config.toml
num_hidden_layers = 8
hidden_size = 256
n_experts = 24
experts_per_token = 6
d_expert = 96
d_shared_expert = 0
hidden_act = "squared_relu"
moe_layers = [0, 1, 2, 3, 4, 5, 6, 7]
router_score = "softmax"
normalize_top_k = false
routed_scale = 1.95
balance_loss = 0.00648
balance_bias = false
n_groups = 4
groups_per_token = 2
init_std_router = 0.0169
lr_router = 0.00144
num_attention_heads = 4
num_key_value_heads = 4
head_dim = 128
vocab_size = 10601
norm = "rmsnorm"
norm_place = "pre"
norm_eps = 1e-05
positions = "rope"
rope_theta = 10000.0
rope_fraction = 1.0
qk_norm = false
attn_scale = 0.0884
tie_word_embeddings = false
parallel_block = false
init = "normal"
init_std_qkv = 0.0414
init_std_o = 0.0513
init_std_up = 0.0592
init_std_down = 0.0592
optimizer = "adam_hyperball"
learning_rate = 0.00685
beta1 = 0.9
weight_decay = 0.0
lr_head = 0.00656
max_grad_norm = 2.0
warmup_steps = 376
schedule = "wsd"
decay_fraction = 1.0
decay_shape = "linear"
final_lr_fraction = 0.0
batch_tokens = 131072
max_seq_len = 256
doc_mask = true
train_tokens = 810800000
max_steps = 6186
dataset = "wikipedia_en"
Below are experts of layer 2 (counted from 0) of a mixture-of-experts language model. Rows are named router (the router's row for the expert), up (a neuron's input weights, with its number) and show model dimensions 0-127. Each number is 128 + 24 x the weight over its row's rms, rounded and kept within 0 to 255.
After each expert's rows: "mostly gets" lists some tokens that are sent to it at least half of the time; "gets" lists some tokens that make up at least twice as much of what it gets as of all text. This comes from a sample of Wikipedia text that the model never trained on. Tokens count by the router's weight.

# expert 17
router [120 164 139 109 109  99 140 115 120 120  55 134 121 103  78 116 182 152  84 119 111 132 135 116 151 149 102 129  95 129 117 154 101 133 152 144 139 118 137 152 111 122 104 136 155 158 122 142 133 142  82 148 139 110 111 153 135 164 114 161 104 121 141 152 123 132 205 100 115 131 104 119 156 164  96 117 167 167 117 113  79 112 131 135 133 112 172 129 102 147 106 128 153 142 121 129 146 135 125 128 146 132 114 108 135 124 145 143 128 111 125 103  81  79 164 137  93 146 120 106 140 126 163 111 124 150 123 107]
up0 [119 133  99 123 137 128 112 142 103 115 130 113 177 138 139  88  73 102 154 139 157 160 104  83  90 114 121 129 131 131 135 162 150 133 143 158 144 109 149 141 126 103 140  84 100 148  90 104 110 103 128 173  48  70 120 140 153  96 102 141  74 109 160  97 146 149 132 123 122 105 155  97  83  88  94 139  81 133 125 152 133  61 152 106 159 134 145 130 119 162 117  90 145 102 140 104 150 107 129 127 126 133 119 123  97 138 153 122 132 143  87 131 144 147 155 122 173 133 137 149 162 127 124 115 161 152 139 166]
up1 [151  74 125 167  88 105 148 180 116 164  94 132 116 148 155 150 126 152 124 116 130 105 138 142 123  66 112 187 118 119 146 103 119 155 106 131  85 122 118  91 152  99 121 162 170 121 165 131 113 136 161 126 114 133 122 133 103 134 125 103 151 137 132 133 137 146 125 101 150  91 134  80 158 123 165 152 147  94 102  98 141 139 182 114 170 100 137 135 138 153 143  92 109  73 114 143 112  75 146 122 159 150 112 144 121 131 125 148 115 136 133 168 123 127 128  85 219 109  91  96 102 103 145 130 111 147 137 125]
up2 [144 116 120 175 163 128 156 135 129 125 134 130 168 104 125 154 126 158 178 170 133 121 144 139 129 122 124 154  78 119 125 140 151 137  89 111 153 142 126 146 119 133 152 117 144  95 104 140  88 117 144 124 143 102 119 129 161  95 122 154  78 132 137 144  98 146 149 116  97 103 134 133 113 108 119 158 129 138 165 141 166  93  95 122 116 159 105 129 113 162 135 120 131 123 110 141 145 136 138 148 122 151 156 160  89 156 126 153 162 141 122 117  98 146 103 177 167 119  86 170 110  86 159 156 132 116 107 139]
up3 [127 157  96 161 165 113 105 150 194 109 122 148 166 113 139 129 145 103 140 120  91 124 161  80 157 102 138 119 147 119 161 125 119 157 135 119 124 108 159 136 116  55  98 153 137 124 101 118 128 151 103 117 123 139 111 138 143 109  75 152 162 101 125  92 127 120 120 103 114 137  96  65 154 124 134 114 123 150 116 114 109 127 127 107 168 128 136 143 112  99 125 126  92 135 113 146  98 120 141  97 154 109 157  98 118 102 133  87 144 123 116 153 123 102  56 146 157 173 197 132 130 141 190 134 145  86  97 174]
mostly gets: " =", " ==", "id", " ===", "z", "ik"
gets: " |", "er", "en", "in", "a", "z"

# expert 4
router [104  99 120 128  89 120 133 140 128 155 112 136 120 155 153 158 120 116 104 114  95 151  98 146 129  74 126  98 112 121 134 148 122 184 136 138 151 143 104  86 135 124  95 118 106 123 129 124  81 120 123 133 127 154 166 145 124 152 107 137 132 107 123 142 129 136 133 106 146 152 109 177 122 111 132 150 108 158 161 123 150 122  98 107 126  90  87 118 106 163 105 136 126 130 124 138 123 166 135 103 105 111 172 117 126 101 125 114 118 127 153 115  89 145 149 164 140 135 138 119 141  99 144 122 136 160 126 133]
up1 [109 126 107 125 152 144 121  95  88  93 125  85 117 143 118 124 151 149 124  84 140 129 150  94  95 129 137 121 122  81 130  97 115 162 113 116 187 105 135  91 106 173 107 142 143 161 163 129 123 173 127 108 124  83  97 130  84 121  99 156 122 102 127 127 131 129 113 117 175 114  73 123 172 122 140  87 127 133 103 138 173 105 100 138  91 126 126 131 125 129 146 167  86 121  93 134 105 118 116 142 153  92  95  78 136 156 128 121 158 142 155 142 143 144 121 132 161  92 150 152 139  89 158 133 141 156 140 104]
up2 [135  88 100  94  97 140 127 123 125 158 122  72  87 132 140  95 142 182 141 104 139  97 111 163 112 146  97  91 129 106 123 101 164 109 116 125 102 133  89 113 108 102 140 105 145 135  87 100 120 138 191 116 116 126 116 112 154 150 148 139 166 128 127 156 134 102 147 150 148 128 126  99 130 171 112 121 150 108 102  99  94 165 124 123 160 127  99 145 143 125 131 109 108 136  96 158 101 116  83 113  96 141 167 151 161 110 132 111 132  92 166 138 158 135 166 131  98 141 157 127 151 117 121 105 116 130 104  67]
up3 [146 126 130 130 125 145 144 158 122 127 151 148 179 106 107 111 172 140 106 130 110 152 122 199 118 102  99 158 212 136 130 102 123 134 136 121 125 122 154 148 155 150 144 126 124 112 153  94 156 101 123 103 123 130 110  90  85  90  94 149 117  79 101 117 107 112  97 141 144 113 150 120 122 117 124 153 103 155 135 128 120 132 143 146  96 166 124 153 125 149 128  91 182 122 113  96 115 129  61 168 135 115 112 140 109 134 164  94 140 147 127 131 125 126 171 149 130 100 134 122 120 177 129 139 126 142 139 149]
up4 [170  94 106 150  82 108 144 127 141 115 158  87  86 157 165 170 106 141 139 107 173 113 150 112 132 109  97 108 147 147 118  98  98 144 106 153 123 122 118  55 109 140 148 113 105 134 107 164 133 125 135 128 121 102  91 157 121 158 138 113 154 114 120 125 112 126 140 174 171 140 155 114 152 135 176 109 121 113 118 113 112 145 150 149 114 167 108 154 169 115 111 140 104 101 157 121 119 123 144 114 129 131 143 125 150 101 106 194  85  89 122 105 103  92 174 124 179  94 123 114 123 166 148 111 110 126 105 120]
mostly gets: ".", ").", "ina", "′", "+", ".\""
gets: ".", ":", "ing", "y", "\"", "ie"

# expert 8
router [133 100 117 152 150 144 124 136  84  75 171 156  68  96 132 113  83 125 129 151 150 130 151 140 117 154 118 126 134 149 139  78 125  84 123 115 124 162 143 100 165 169 153 108  83 115 111 128 159 130 141 118 113 130 109  80 161 153 112 128 109 150 116 117 167 108  85 145 163 166 129 100  98 118 176  92  84 117  88 139 107 113 154 113 155 133 106 141 138 129 164 112 132 129 129 128 161  99 112 144 103 153 139 129 144 113 130  87 118 137 129 134 184 127 132 127  95 159 160 122 105 102 100 156 147 138 113 142]
up1 [107  88 154 118 125 126 138 118 129 114 148 124 150 139 110 171 135 128 128 115 145  87 117 153 163 138 164 150 115 210  99  98 106 120 107 125  93 132 141 119 117 141 124  93 109 123 178 124  98 138 122 136 110 146 173  94  84 108 138  94 154 138 133 113 145 113 111 142 136 155 132  95 144  98  67 115 137 144  90 136 105 158 146 112 121 128 137 151 139 176 119 135 129 143 192 129  88 130 123  95 148 178 129 102 121 113 165 103 124 104 111 106 122 146  86 127 133 130 111 173 107 128 133 155 112 132  99 142]
up2 [137 206 117 138 167 112 132 182 126 123 118 120 153 117 116 101 156 118 132  87 117 115 142 109 160 102 138 114 127 118 112 127 131 105 166  75 137 145 122 102 133 150 130 116 135 102  88 149 142 124 131 125 119 165 101 136 137 113 143 159 100  99 132 120 111 158 156 176 147 172 148 128 105 121 143  90 100  98 158 115 132 142 132  70 144 135 157 131 113 124 117 109 157 119 106 160  99  96 128 153 124 124 141 159  79 129 124 123 126 111 141 115 123  97 108 180 117 112 123 146 172 125 153  90 112 103 101 163]
up3 [149  85 134 141 124 146 123  93 109 101 145  69 114 112 118 161 128 176 140 121 178 104 122 147 145 109 167  89 147 143 117 145  82 147 111 111  60 133 125 122 132 150 108 116 145 146 135 133 150 153 105 103 112 125  88 141 126 113 106 140 170 124 132 150 138 115 139 129 135 122 152 113 110  91 106  88 155 120 122 112 109 151 158 106 133 129 145 125 150 168 164 104 108  93 191 130 147 151 134 108 158 119 165 133  94 125  96 130 147 147 134 125  76 118  97 126 139 130 147 108 175 112 132 140  97 127 131 116]
up4 [149 142 133 172 122 114  86 129 143 123 142 140 131  79 139 132 111 145 116 127 149  87  94 127 132 112  99 154 143 132 168 111 136  96 110 131 146 119 132 130 146 101 100  83 147 112 143 109 113 122 113 107 159  93 125 175 100 138 154 109 135 133 111  91 137 140 106 128 112 160 124 166  92  99 156 126 118 121 144 109  94 104 138 147 157 158 188 139  95 124 126 120 131 124 134 107 133 151 130 157 135 111  98 123 137 129 147 154 140 116 103 134 143 156 163 110 125 106 103 113 178 120 153  95 132 134 146 125]
mostly gets: " was", " as", " is", " and", "),", ","
gets: ",", " and", " was", " a", " as", " is"

# expert 23
router [119 111 149 140 130 123 143 129 108 150 158  94 112 112 125 144 122 111 162 154 145  92  66  92 159 139 111  80 142  82 131  94 100 104 141 119  97  69 146 124 141 145 120 124 144 100 157 151 113 154  98 105  84 119 127 128 169 134 140 110 121 118 107 145 147 113 116 106 116 146 106 119 137 130 169  98 129 140 120 140 116 179  97 129 112  89 121 117 142 122 179 124  84 159  65 120 141 181  99 133 127 150 131 117 121 146 111 173 130 108 146 136  93  96 139 118 111 101 182 145 160 110 128  99 140 126  93 158]
up12 [157 144 107 139 137 109 130 172 118 168 110 120 142 123 148 139 131 119 150 133 164 147 143 119 123 143 157 149  99 110 159 150 113 122 157 158 116 147 136 136 134 147 139 151  96 155 121 130 179 110 143  88 146 120  94 105 116 162  68 113 101  84 114 145 182 160 116 110 112 142 127  95 145 129 150 140 120 129 100 126 138 157 153 134  94 122 142 130 164 118 119 121 118 106 102 135 131 181  81 147 142 138 117  91 165 146 157 114 160 112 133 119 131  81 138 147 146 103 137  55 111 167 146 147 147 162 147 114]
up13 [129 154 120 112 109 118 116 117 133 123 131 138 121 172 106 136 124 179  86 140 122  95 124 131 145 116 107 109  86 125 151 176 128 133 143 127 115  93 139 154 128 149 188 136 133 147 129 142 111 122 114 146 135 169 127 134 143 114 133 109 148 135 144 136 123 166 124 113 100 158 118 135 127 116  89 124 129 134 103 156 118 154 120  88 182 123 131 143 140 151 128 138 150 109 149 148 133 120 155 138 136 171  68 140 141 123 170 118 103 111 100 134  72 119 154 183 144 104 145 124 147 142 150 144 129 128 135 101]
up14 [140 147 105 120 100 126 104 112 144 136  94 131 133 141 152 114 173 147 134 175 125 176 148 133 132 131 138 198 130  98 125 153 135  73 141 123  95 111 108 141 152 137 116 139 122 100 125 125 170 154 149 163 126 116 142  81  95 101 125 134 128 125 146 123 177 162 124  99 162 104 148  80 179 105 118 152 117 124 102 152 113  91 102 115 116 147 102 142  98 170 120 173 117 136 157 127 158 111 152 132 128 117 120 149 139 159 149 139 111 143 141 131 104 126  82  93 151 120 139 142 136 173 120 132 119  80 125  84]
up15 [125 107 144 137 148 115 125  89 123 154 120 150 169 145 139 168 132 131 129  96 135 102 163 124 137 118 150 100 143 141 120 151 163 103 106 164  81 115 121 106 107  83 111 124 136  58 111 119 135 143 165 117 131  95 114 160 122 147  72 156 133 107 102 141 121 119 108 117 107 146 126 162 152 117 122 140 100 129 168 130 144 150 124  80 158 190 137 132 164 137 158 107 134 128 107  62 117  82 144 128 182 151 123 118  92 139  93 158 136 156 121 115 107 141  95 125 113 115 110 116 148 147 125 160  39 109  95 140]
mostly gets: " the", " The", " a", "The", " an", "="
gets: " the", " a", "=", " The", "'s", "The"

# expert 12
router [ 93 173 137  99  99  70 114 105 158 130 141 149  96 146 101 169 121 172 117 148 101 143 108 138 165 115 108 137 112 168 127 127  99 137 161 112 167 120 131 153  90 141 133 143  97 146 154 148 133 117  78 130 134 128 122 164 104 136 150 128 141 155 114  75 134  96 159 127 152 148  93 123 153  82 109 151 166 169 141 105 131  91 120 115 106 134 100 114  81 108 131 127 139 121 149 136 117 127  63 124 142  84 142 141 157 118 147 174 136 129 130 101 108  88 154 122 103 165 158  89 114 111 146  97 128 143 144 134]
up0 [145 118 141  83 107 115 146 118  92 129 150 123 127 129 124 103 116 166 118 123 135 157 123 129 134 123 139  75 147  85 102 116 123 153 135 134  97 155 150 122 143 152 101 136 157 115 123  90 115 151 156 156 110 121 136 112 165 158  88 134  99 122 100 110 123 123 127 174 129 155 149 158 102 135 127 144 139 155  98 149 153 169 144 159 120 134  95 127 139 121  96 125 107 137 124 147 128 127 119 171  94 156 126 168 143 121 163 134 100 125 124 124 161 192 134  93 122  94 155 131 135 153 122 131 151 171 125  80]
up1 [ 96 153 114 158 170 121 135 117 158 123 135 122 167 103 124 109 174 110 148 139 155 121 125  94 138 140 124 130 101 163 122 169 117 116  93 112  94 123 164 114  66 138 138 138 144 146 122 102 115 178 127  97 127 107 127 158 142 149 155 126  94 103  94 107 115 155  98 116 133 123 122  77 112 131 137 109 120 149 113 151  87 117 123 165 100 153 148 146 129 162 122 136 104 152 155 136 177  97 118 128 103 124  73 144 109 135 119 131 155 101 150 129 139 104 165 190 128 138 124 143  91 110 144 123 141 145 144 171]
up2 [121 161 138 114  86 128 155 149 143 128 160 105 133 162 132  92 177  90 112 108 117 164 123 130  59 128  70 104  91 119  86 121 141 127 112  91 156 163 119 135  90  90 114 157 103 147 119 128  85 167 125 131 136 164 140  97  74 118 129 146 102  92 140 127  98 149 137 148 107 100 114 124  97 123 120 124 152 175 138 129 134 111  90 109 181 151 109 157 116 126 130 110 134 106 119 132 118 156 138 102  84 140 143  84 140  84 155 154 166 140 125 126  97  92  86 134 130 152 136  99 160 133 115 126  86 158 113 176]
up3 [153 112 139 144 111 151 122 134 114 143 122 119 126 158 111 142 101 103 174 142 144 116 107  92 149 138 139 144 150 120 125 141 138  80 114 128 133 175 109 143 130 165 146 102 143  97  95 110 129 123 194 136 126  84 115  72 117 121 116 128 148 125  87  97 151 108 116 119 136 144 101 115 134 125 123 112 141 169 122 188 139 172 179 137 111 158 119 117 150 121 120  86 138 126 134 131 114 138 104  99 157 153 126 169 106 139 133  80  89 143 121  85 126 133 170 149 121 149 114 170 107 143 138 133 112 114 125 113]
mostly gets: " =", ").", " ==", " |", " team", " ==="
gets: " |", ".", "==", ";", "|", "==="

# expert 19
router [141 140 133 124 162 141 113 133 168 111 117 127 110 112 113  92 125 108 119 146 138 117 107 147 115 153 110 159 175  96 111  64 135  69  80  95 126 159  97 165 162 112 150  86 133 124 178 135 107 148 123 119 131 170 116  84 117 115  79 117 144 110 136 127 131 125  95 137 104  98 141 104 135 108 181 131 129  72 132 140 119 147 130 172 101 196 104 128 124 104 143 163 129 112 107 116 120 108 132 121 135 167 141 151 151 132 113 107 155 121 134 155 168 121 129 120 180 117 129 102 135 125  92 160 160 128 113 146]
up11 [128 144  92 192 132 129 125 133 144 102 151 107 174 117 128 124 130 130 130 114 146  83  89 118 123 140 105 144  87 122 124 132  98 108 127 118 143 136  96 131  93  82 107 139 167 119 126 121 109 111 141 109 138 125 122 135 124 187 147 109 124 111 152 144 125 145 126 126  72 117 104 135  99 111 137  95 156 130 125  95 115  94 163 123 119 112 113 157 113 109 117 165 131  81  96 130  82 105 144 144  89  98 123  70 128 141  96 146 161 141 134 107 113 126 153 119  89 113  81  83 112 143 129 136 142 153  97  87]
up12 [139  93 140 115  86 133 121 118 133 183  99 135  87 120 109 135 107 113 141 129  80 146 114 137 182 124 103 124 150 164 112 132 149 100 122 152  91 131 140 154 102 143 142 158 121  74 117 134 159  86 126 125 133 138 150 128 176 137 103 124 128 149 150 152 137 136 153 184 124 145 145 189  77 175 121 126 118 141 124 147 126 134 127 124  98  87 144 134  72 131 154 126 108 122 190 152 155 148 137 151 110 152 124 120  90 119 119 119  51 137 146 137 112 136 162 132 100 136 117 114  92 167 100 134 111  96 141 119]
up13 [117 118 120 195 140 152 139 130 142 143 154 149 119 108 140 107  92 120 121 101 153 169 125 153 127  90  65 120 145 121 125  92  90 107 165 137  93 160  94 125 104 180 177 141 114 136 158 145 175 122 126 124  87 111 154 136 125 140  97 136 149 106 116 130 133 117  92 141 123 122 134 136 135 154 144 143 150 132  79 106 115 126 161  99 136  89 143 154  88 129 138 110 125 178 155 130 119 138 176 155 118 134 160 144 131  98 121 126 146  69 158 151  85 132 124  91 105 126 118 100 149 128 129 137 131  77 117 136]
up14 [138  73 117 132 127 133 159 160 131 159 127 104 123 120  87 130 105 123 127 129 174 110  92  91  45 138 146 106 160 157 126 133  51 137 112 103  86 104 143 134 129 125  86 101 142 145 155  94 114 109 131  91 127 101 134 117 147 162 163 138 145 151  86 135 120 125 148 186  87 128 114  93 111 143 126  94  99 120 136 117  81 153 166 156 136 159 122 127 118 147 142 127 124 140 112 138 140  91  83 122 133 191 119 141 130 151  78 116 155 146 142 133 136 120 139 102 190 156 145 144 154 154 109 151 137 142  82 165]
mostly gets: " on", " in", "\n", " from", " by", " for"
gets: "\n", " in", " of", " to", " by", " on"

# expert 7
router [142 110 144 119 156 139 167 145 114 144 150 128 123 103 125 142 114 126 136 125 130 110 145  99 150 167 120 143 127 108 131  70 140 114 115  93 118 184 117 162 143 156 141 111 124 119 161  97 176 151 148  77 135 186 161 102 106 127 148 105 110 133 109 155 131  92  84 147 122 104 125 140 142 118 152 109 101 109 112 125  93 138 114 139 107 135 121 156 125  95 149 129 113 133  84 108 162 146 104 154 144 151 128 122 122 166  98 153 131 121 141 169 138 132 156  95 122 123 147 152  86 120  82 175 136 121 110 116]
up1 [197 113 111 145 117 100 145 127 125 141 154  90  84 127 137 151 162 130 131 129 121 126 179 150 151 139 144 144  81 107 122  89 135 101 106 163 128 161 150 178 159 108 123 123 114 136 105 129  96 117 124 123 114 142 115 148  78 112 126 153 174 112 125 145 137 125 146 147  80 161 164  73 154 138 114 147 139 158 106 113 127 127 104 118 144 112 135 152 105 159 107 142 133 121 128 122 148 140 106 104 173  97 120 126 168 162 143 112 119 152 122 136 148 133 142 117 160 122 150 133 105 116 131 161  90 147 123  87]
up2 [123 138 145 157  66 102 104  68 137 119 159 132 134 107 106 100 103 115 125 122 126 143 104 119 124 127 123 133 143 113 133 122 127 118 101 126 127 138 104 134  66 162 114 135 136  99 117 132 126 141 126 128 126 154  62 107 148 128 102 170 132 164 121 113 163 134 153 124 117 107  91 146 145 120 125 102 116 123 146 113 136 143 123 122  79 121 154 128 121 134 118 137 115  93 174 157 135 112 201 113 127 178 119 151  93  59 142 142 132 113  91 138 104 161 124 153 115 112 175 157 127 140 144 124 108 124 145 107]
up3 [160 138 121 107 117 138 123 153 164 153 153 122  87 145 135 125 148 130 174 144 170 120 137  84 136 141 145 128 140 140 136 141 136 114  93 136 116 130 120  92 136 110 121 151 139 118 135 143 141 127 122 142 128  97  95 122  76 137 104 118 121 138 152 128 144 158 145 133 128 128 130 126 143 147 102  87 126 133 123 143 163 147 124 128 118 118 135 132 137 128 127  88 127 152 153 115  97 129 119 137 108 154 141 176 101 139 181 173 119 165 132 168 116 107 107 172 186  90 114 122  99 144 128  77 129 133 107 121]
up4 [ 96  96 152 127 114 147 121 129 159  96 133 122 119 112 158 142  95 162 159 143 127 141 140  91 143 141 107 178 146  90 149 149 144 163 120 120  93 117 102 103 102 140 159  98 101 134 149 125 183 110 178 151 137 119 106 128  95 122 129 118 124 124 156 153 148 137 150 115 117 112 104 147 151 130 130  91 140 125 129 109 101 109 131 148 128 117 140 139 147  97 137 126 115 136 148 166  89 126  97 129 129 155  75 129  51  79 101 143 152 118 115 114 103 157 180 150 130  90 140 128 106 119 142 175 114 118 149 126]
mostly gets: " at", "),", " during", " when", " before", " after"
gets: ",", " in", " of", " at", " (", " is"

# expert 11
router [132 112 135 147 141 166 104 112 109 106 143 114 104 139 146 120 126 100 140 164 162 152 160 114  98 149 123 128 154 151 123  98 157  89 128 145 133 163  93 110 139 150 159 129 134  88 100 134 124 102 190 155  89 141 122 112 135 117 148 129 139 133 105 118 148  76 127 134 130 168 161 108 110 119 160 100  67 172 114 129 116 107 124 124 161 155  72 138 164  97 149 156 115 119 137 169 141 100 126 154  96 145 134 113 121 111 125  82 152 145 115 120 193 127 107 145 105 157 114 155 114 108  92 139 123 144 127 137]
up0 [123 126  84 121  95 136 109 106  98 200 110  89 149 118 144 142 137 172  97 135 152 107 102 129  95 141 106  89 130 148 119 143 153 134 116 106 141 143 157 128  82 122 144 121 159 135 112 113 143 104 133 163 109 131 153 132 130 120 155 136 171 139 152 146 112 180 138 111 104 147 157 125  92 153  88 144 136 175  72 152 134  83 155 105 156  94 146 180 162 134 132 107 108 138 139 141  84 119 116 123 122 154 143 136 118 107 109 115 163  98 137 102 147 122 145 125 114 150 137 118 150 116 129 130 112 143 105 146]
up1 [129 176  29 117 111 130 157 154 102 124  87 112 134 121 128  90 148 128 120 110 141 100 143 127 147 157 121 129  89 118 145 152  88  96 146 130 136 113 133 131 134 133 123 101 105  87 120 137 157 111 119 157 160 145 135 132 116 154 141 100 102 144 153 122 102 117 109 119  94 168 155 164  87 131 135 135 135  80 134 157 142 148 150 139  50 127 123 113 177 112 147 129 110 146 122 159  96 130 144 140 122  93 122 134 142 142 109 101 114 100 181 107  88 134 127 105 136 131 114 136 161 157 151 103 105  97 154 135]
up2 [121 115 126 110 137 141 135 134 159 121 147  97 122  77 128 133 164 115  90 111 150 145 131 124 116  98 123  79 127 135 110  83 137  89 130 159 166 126 133 130  78 146  97 117 161 137 147  85 170 124 114 149 122 154 133 133 180 159 102 129  67 132 130  77 111 174 129 114 134 140 106 112 108 122 100  91 137 135 107 170 135 179 143 136 145 110 117 135 150 126 137 116 142 103 105 129 124  85  93 142 105 156 141  99 118  94 142 134 131  93 107  87 143 113 118 137 121 157 130 115 148 169 131 145 147  96 128 124]
up3 [163 123 137 129 100 126  89 153 136 147 119 134 122  79 164 152 125 136 111  92 177 109  96 117 120 150 117 125  69 160 172 116  98 107 105  66 110  94 125 163 130 113 102 145  79 133 189 110 123 123 138 139 120  85 109 124 107 131 153 104 126 119 144 130 152 122 156  93 127 117 126  94 151 143 162 136 138  89 120 159 136 110 153 150 103 180 146 175 133 129 110 120  95 112 130 144 105  94 120 115 151 112 130 114  92 130 152 123 151  95 136 141 128  97 147 123 137 121 109 136  91 135 177 159 132 138 153 141]
mostly gets: " was", "),", " which", " he", " be", " also"
gets: ",", " and", " was", " he", " is", " it"

# expert 3
router [ 86 111 121  86  91 121 151 153 128 159 109 123 100 159 138 163 124 123  87 103  88 166 106 121 160 106 114  93 138 141 155 157 108 166 123 109 133 148  92 120 118 150  99 130 109 131 131 149 101 137 127 120 155 150 143  88 130 172 124 137 155 121  93 164 134  92 141  89 145 152 136 139 117 117 117 150 110 143 140 133 161 114 109 120 159  95 107 147 117 125 134 140  88 139 141 184 107 164 109  92 111 120 174 121 142  89 143 114  98 142 138 113 114 146 149 141 156 109 165 101 150 117 129 120 158 166 114 113]
up1 [163  87 104 123  87 129 149 148 175 111 154 123  90 123 119  89 121 168 128 111 132 111 116 107 121 142 150 123 130 131 120 118 147 108 112 110 119 150 157 178 115 126 113 173 151  80 127 116 133 145 120 142 133 123 137 186 155 140  95 116 127  90 118  94 161 123 102 151 134 178 155 111 116 148 122 111  82 107 102 122 108 167 122 105 145 122 162 143 120 102 174  95 144 132 107 153 139 149 106 141 160 114 128 139 137 119 155 167 121 101 158 134 116 174  99 137 146 129 124 144 155 137 119 152 155 141 105 130]
up2 [165 100 178 118 114 116 161 154 163 128 123 108 121 139 105 188 131 173 127 159 188 142 140 128 111 148 132 129  93 155  96  92 121 131 134 140 170 165 151 167 135 151 111 128 119 127 127 129 144 144 119 134  93 126 112 161 102 128 110 149  87 108 121 148 164 113 161 153 120 140 196 148 127  96  91  73 150 134  85 195 121 146 128 147 120 125 113 124 110 148 150 111 163 126 152 118 145 132 122 124 111 116 153 112 123 128 117 150 111 169 102 139  89 154 146 170 106 145 142 127 169 106  98 147  99 168 115 113]
up3 [122  82 100 148 114 159  77 119 112 138 151 121  98  99 171 141 131 137 133 164 173 132 145 130 156 146 104 134 140 159 157 127 188 126 149 185  98  79 156 140 139 125 128 139 122 155 122 120 167 150 105 112 134 118 117 127  98 168 131 124 113 151 160 125 117 126 145 164 117 118 135 116 132 130 127 118 117 143 110 124  94 138 140 140 100 184 158 136 133 146 131 128 130 134 167 152 139 121 138 123 129 162 137 125 133 144 115 124 112 109 139 123 152  83 138 143 109 101 112 131  84 136 147  85 137  88 124 146]
up4 [117  85  85 147 119 124  96  95 128 101 145 136 141  99 146 131 139 165 131 116 129 126 151 133 129 118 128  82 127 158 179 174 137 131 141 151 109 122 150 156 103 134 135 124 154  78 113 131 150  92 115 138 124  88 108 165 169 111 129 166 127 141  99 111 188 104 164 123 114 131 140 129  85 127 113 165 129 159 145 109 113 145 130 114 116 184 159 118 143 149 148 165 126 128 140  99 139 164  87 102 117 133 134 139 174 106 101 131 133 127 163 127 141 128 143 123 120 154 161 164 118 126 129  81 149 141 118 154]
mostly gets: ".", ":", ").", "\"", "′", "ina"
gets: ".", ":", ")", "\"", "y", "ary"

# expert 21
router [149 117 113 156 159 127 121 167 101 103 142 133 102 122 135  86 128  78 137 139 132 140  97 137 102 117 113 146 149 141 116  84 109  96  61 107 115 148 147 129 167 107 129 122 134 118 175  84  99 139 161 112  95 107  94  74 118 111 100 125 105 122 112  84 139 133 107 158 122 100 125 140  95 107 185 100  94  89 146 133  99 149 126 160  98 135 130 119 195 165 103 136 140 136 131 141 132 108 129 131 129 156 109 113 131 122 123 117 169 112 129 126 180  98 153  98  97 101 112 120 109 118  96 142 162 131  98 162]
up1 [124 138 138 120  98 131  92 113 129 100 102 144 134 115 132 163 141 122 118 140 143 178 142 175 139 120 153  75 117 122 177 124 163 149 136 112  98 148 135 149  67  93 130 131 152 134 147 111 124 113 178 118 125 124 110 142 170 120 109 141 138 170 132 138  61 153 144 109 111 123 141  78 100 154 143 111 133  99 123 134 122 146 111 106 107 124 123 123 114 138 100 147 122 110 120  78 161 173 149 110 104 169 138 132  75 120 106 109 125 131 131 144 112 115 110 124 121 143 154 128 167 149 114 138 131 111 139 135]
up2 [123 133 112 127 141 143 131 147 134 118 122 108 102 131 109 129  94 139 137 122 163 119 128 162 140 137 110 152 129 181 133 144  80 115 144 119 124 129 110 109 111 168 126 128 123 136 135 144  95 147 153 119 104 150  89 108 128  83 103 203 122 131 156 146 118 110 146 102 124 150 152 157 103 103 110 117 146 159 154 113 121 127 109 138 126  98 161 157 140 139 173 140  92 111 145 100 118 134 140 141 145 122 125 147 134 116 105 105  89  95 183 138 110 131 130 110 102 145 119 135 142 123 143 126 141 170 141 140]
up3 [121 106 130 157 130 119 115  69 127 104 180  99 118 163 126 120  98 146  87 134 137 140 114 142 116 102 145 155 153 135 128 136 119 121  99 139 150 130 126 153 137  80 148 140 148 112 156 143 134 175 157 120 151 169 121 118 131 121 107 119 142 114 113  81 179 128 148 151  92 130  91  93 114 141 198 169 112 139 133 145 140 148 167 132  95 170  86 130 141 124 171 107 127 108 119 143 110  85 135 124 119 165 121  86 128 131 107 127 137 151 118 113 147  92 137 108 127  90 125 168 156 128 141 122 105 113 156 108]
up4 [ 71 148 130 125  98  93 140 100 111 142 126 147 153  90  86 116 163 108 115 135 139 138 129 129 137 101 138 125 133 126 135 104 123  96 123 144 137 122 159 171  89  68 147 150 126 127 150 103 115 117 113 148 130 167 114 104  96 117 121  92  89 128 126 128 103 198 141 142 119 131 163 117  93 193 101 139 119 168 141 109 150 106 112 109 114 102 118 115 137 174 138 112  95 149 114 123 134 114 116 172 119 121 150 105 131 131 133 166 141 113 127 115 100 106 108 108 132 119 106 186 210 105 139 101 114 137 148 120]
mostly gets: " his", " that", " with", " the", " not", " their"
gets: " the", " to", " of", " by", " a", " that"